Experts of a small language model: 819M tokens, 6248 steps.
Below are experts of layer 6 (counted from 0) of a mixture-of-experts language model. Rows are named router (the router's row for the expert), gate (a neuron's input weights, with its number), up (a neuron's input weights, with its number) and show model dimensions 0-255. Each number is 128 + 24 x the weight over its row's rms, rounded and kept within 0 to 255. Numbers have three digits each.
Before each expert's rows: a language model's description of what the expert responds to. This comes from a sample of Wikipedia text that the model never trained on.

# expert 4
Single capital letters starting a name or word, split from the rest, such as K in Kampf/Kinsale, H, S, W, Gu.
router:063102113120144125152145139173092124149119092132143144132105123157103163124191133110125125158113084134163172117155132127132163160157096146107157087142143134114140150090126138152129124114159120144131157104139120163154129114104073143125123159111131101136111101095151140111126092116152134142133069119120176110130083134130160207155141130145126106148155121140125089146106107065104161163118153135122133143142116111152152130111159123101179098082103130103093105105130142128158085149184116144118120124170155137104101129145146134102138116133167115150138117149090155120099141115152133125114116104156122151097148132105095139129135162071151145102123107128146163110126156121115126139139132087170137136126137115205151115117120107126137137125098142098101141144095113147132120124111139
gate0:091101095107083131116126108109117109110158126135106120147096140152121114130148139153125089119116165097092124118160106111114174089124111120121114153088126134129129093149135092141111153115158144131128165123112114110136164088086130112143117161149157119110160135155145091125117135147133100111122113145095112122120124162127157116086102113107093121161112141142145076100141133127121168108119126129129125153167169119105137145104102133129084104095111114163096123105109136129149114073145101134107140119111132137123115115120117123154080175159088192148140124181145091154086122104154183121105087130147126139114186107120176155100125168122116134108145146130128146147134148131099121140122123135092081068096162177130158119100121091151094138097115124147149108146185149152142134154130108
up0:117140179091101122111129163109144125120126103155146114138124107146128142157139140114073068100156155146162134118071149125167104121100128143143129078148118135137128145121146197109108083106147149120100077140107108140167167115149157135096131138098156129144110112154129110122141142085128102136137094135110106107142163170145118120114118140152115150117095109151124176113070124141112119127150125119089096139123160114118166128141105128115127159125145175136108150134138114106138113125139140123104155063072124120078115157139149132112166160152130190113152152129124153115132114120110102131130112120096122153127134161128117109152127118181170090161159113148163119133104120115141148154159111145178136159156144126112092146121155107122165129172081110101114117123148152165132106105145152

# expert 36
Spaces, dashes, decimal points and digits inside table cells, coordinates, scores and year ranges, such as 55.17972, 2024–25, 72–52.
router:107167114195127122150109138162118108127137090101102168089125116136152136144086095146169086120104119128101141137107101174095093076150107114108118120149169125096149110149064168156143155107144107134125142114125126155123141110115103109118147148112168116093109136155145142137179097160128129145109134154187105140138094154135118142113123126095108113173106122083095103103124105118120130164152166146158121114159144155138123158071148133155165099160129112135134117096111117076166093155150146078115134143103111137131136136123098112122156141129109123062157117170103143121141138145116142127123088166144102128163122150123165111109131106128118158132133152141129153146124139135127110124108105105154140102106133123140103155136120159138108135107127172125128105152142130115154175100122067
gate0:071142128139157154088121143133136156128143172126112149117135181121119119135093094131115129157119112163158124137153094124182099135064166089144132108150091151128142110122121101116175119158138155168151146152072087131160135132107107179118133139065154157114147123124108105143104128128167114129116107137101131148154155173155189137148143134137159133160104163119135098101143108069108130121093157139136143151116162102136126122083124165115174121151139138076119102132101142103163111136115135087111182152097131130117152141139132137104109115154136115135131133124136176114127104138121101084108126129161140119144106124146138126147113141092094095150127113139148167141117147117155154116134147146095119092136101138152116132118099120094125091058116135168131152129137132118110129156133122
up0:160141108125107122125113137088158108100116188114159151165112160150110153107093137146131102185120093121138105163112130118128144113132135114085119125157121151148136076117129145133125115073163136144100163118115129138087091124145107108137167164175145061161109121138125151175086140127171134153123120121116127141097082130141140105159155142116120131109127111101126121119137098103139109122111132121144149107121135150119134132153130149091141090108151108125135162100079149121159119138121138130099132101118098111154160090165110157150168134121113128160132149077173138146101112127127130153082105141157149107114142042123107116106113137103124112129138141142139140159123185156127109104152117156141175120117138139087098132146086142165134103130119115133114103158128165110121130182117178

# expert 40
Digits inside reference numbers, ISBNs, times, statistics and coordinates, plus prime marks, .S, Jr and www.
router:136169142158100183125122111131124103136110119118107164103104134143121148122190190140102144145104111161094095122128178088116124115190112149104102147128129128088094123105175092101096144113149126101135145124102145159123114145127091090166092152086126127084144143127113130144124143138109101150109135119139120113110110106128118129135123139119185153139111172142162144116131125142105096076139124153129134108123140084094110140122151103131148130091139112167123099142169096140146167145109124079123130106129159146085129121100085140113160119140117112126116084139140100140119123139111155119153133130111136099131094117107134141088143124159152079119165131102147134152146162176079132134123116085157116146170096119132141117159154105148141148172110156150134153174141088148100152127132096
gate5:131137137130140125148084104119132142122107111122136135166063082119164135159076158116137086140085148145130116145144105129155119129102148191126145087165122174139151108148141101113174115134101142129155123143104090109145141115143122109120138130123117078154097128140151115109121097104127143173133084175127131143149089101116131126133160114128114159085164095138129138142126169104112085133161126126088120170107106088133158113128102126139099047108163167108103163130125125132161104131124116105132124141129114152097111168105131104131096155089085130149129117153112096153125109097126134134103179116105125143094148163091119122088106145111140146146162138127171148136156141149113162138120101128157109110137144135164108144135133140127111148120136126093139164129125130123045128142152110
up5:132081140164089152116118145146134124166141114159164125133103113128128146143165133158122084095143145133163164151155109125123144129159154146147103176114116113158137148150133139087095112149138143144161153096094124194105128132152099085102076112150113144144150127151145133139147178139157134102152109144148155102141149164125151165127069132134132132141135107139101124139138134108136142127146083134146114138131115128134110152134109168118112138098159135120141103178140112122092102070102113162140172154138139128122122075126135095079177093103110142117162105139118130141078116122094160110124134129117105157110120138097152133141084152125115130188144127115121133110106171177144132096124115138133145141116159114120100171136129136139139075130161125140079156080142155136162093134114095

# expert 19
Space or sign tokens just before a number in tables, stat lines and measurements, such as the space before 217, +16, −, $, (.
router:115117139135110123171123091136130107167126127114174152093150118125134120141135110154131147165151137160104126135119074144131083132143143087136128143157073129117103108157160156155138086149114141160154158105115084168125134111099139141106136133119139127076090138081065147096152123091142121083130152135119089114126098108117142153108176139175157159165128157112161138123117117170139137175098139122135119113086124161110122138122160133113139097120119087133102149112158118098092161095136144136130147131132092108113092112101153132114126141072140107097140110087105133130083133144117141176168124151127121073161112195126094130115142134145106112120158158148074086149160133126136124102144132133159127129148163119133147125130122175115100113085129117105126144133134125113137122095137120
gate0:126153135149150133158132111138134126089144102117143155141169137074088112137141130098162109156113124181123153113160105123125119108152136141143105138126142146126114106133090133106114067131128113116140135169107155135111170122141124063106124121119118100133114144161143100080144134131127111124133107112151137106180142143127126149119124158134134157090086168132125108081135111116155131148121089177187137157089144119122111144112135125142151159151082153091152130151131083129151185133124120113130112129117109136124143092130104115156128166114108101124086157137131129116122100120126131105081155128132119095106125103099151142095102166157113103138112143148156116088129147125175161121139120184127113123091106183127104135107120123149088056093142109161158140065160147155146128108112119
up0:121141171171121142151111125124136123070113106108116148096162108172174117078133142086150122130099111169136073127098095136082128157154135161113142146128171095130188184150083124133107106153143156139134157111147107131138104131151098119161095112131133110130150147093126160115157116122124094165118138116127148107148115155148150099153106111128137128153134131153058075128139120096103125125155133148153123114118136109106122143149149078122157143133077122110103100111162136110120118138151145106134151139127114106081173111130132128129130144116123135112159113120119082156080141106169101112157095119120156107161129085094115099126133142143110103138109142147168119108138114173122156151085168129114116129149137122146125161167166134138076081126144166163134137125139140123138116126113108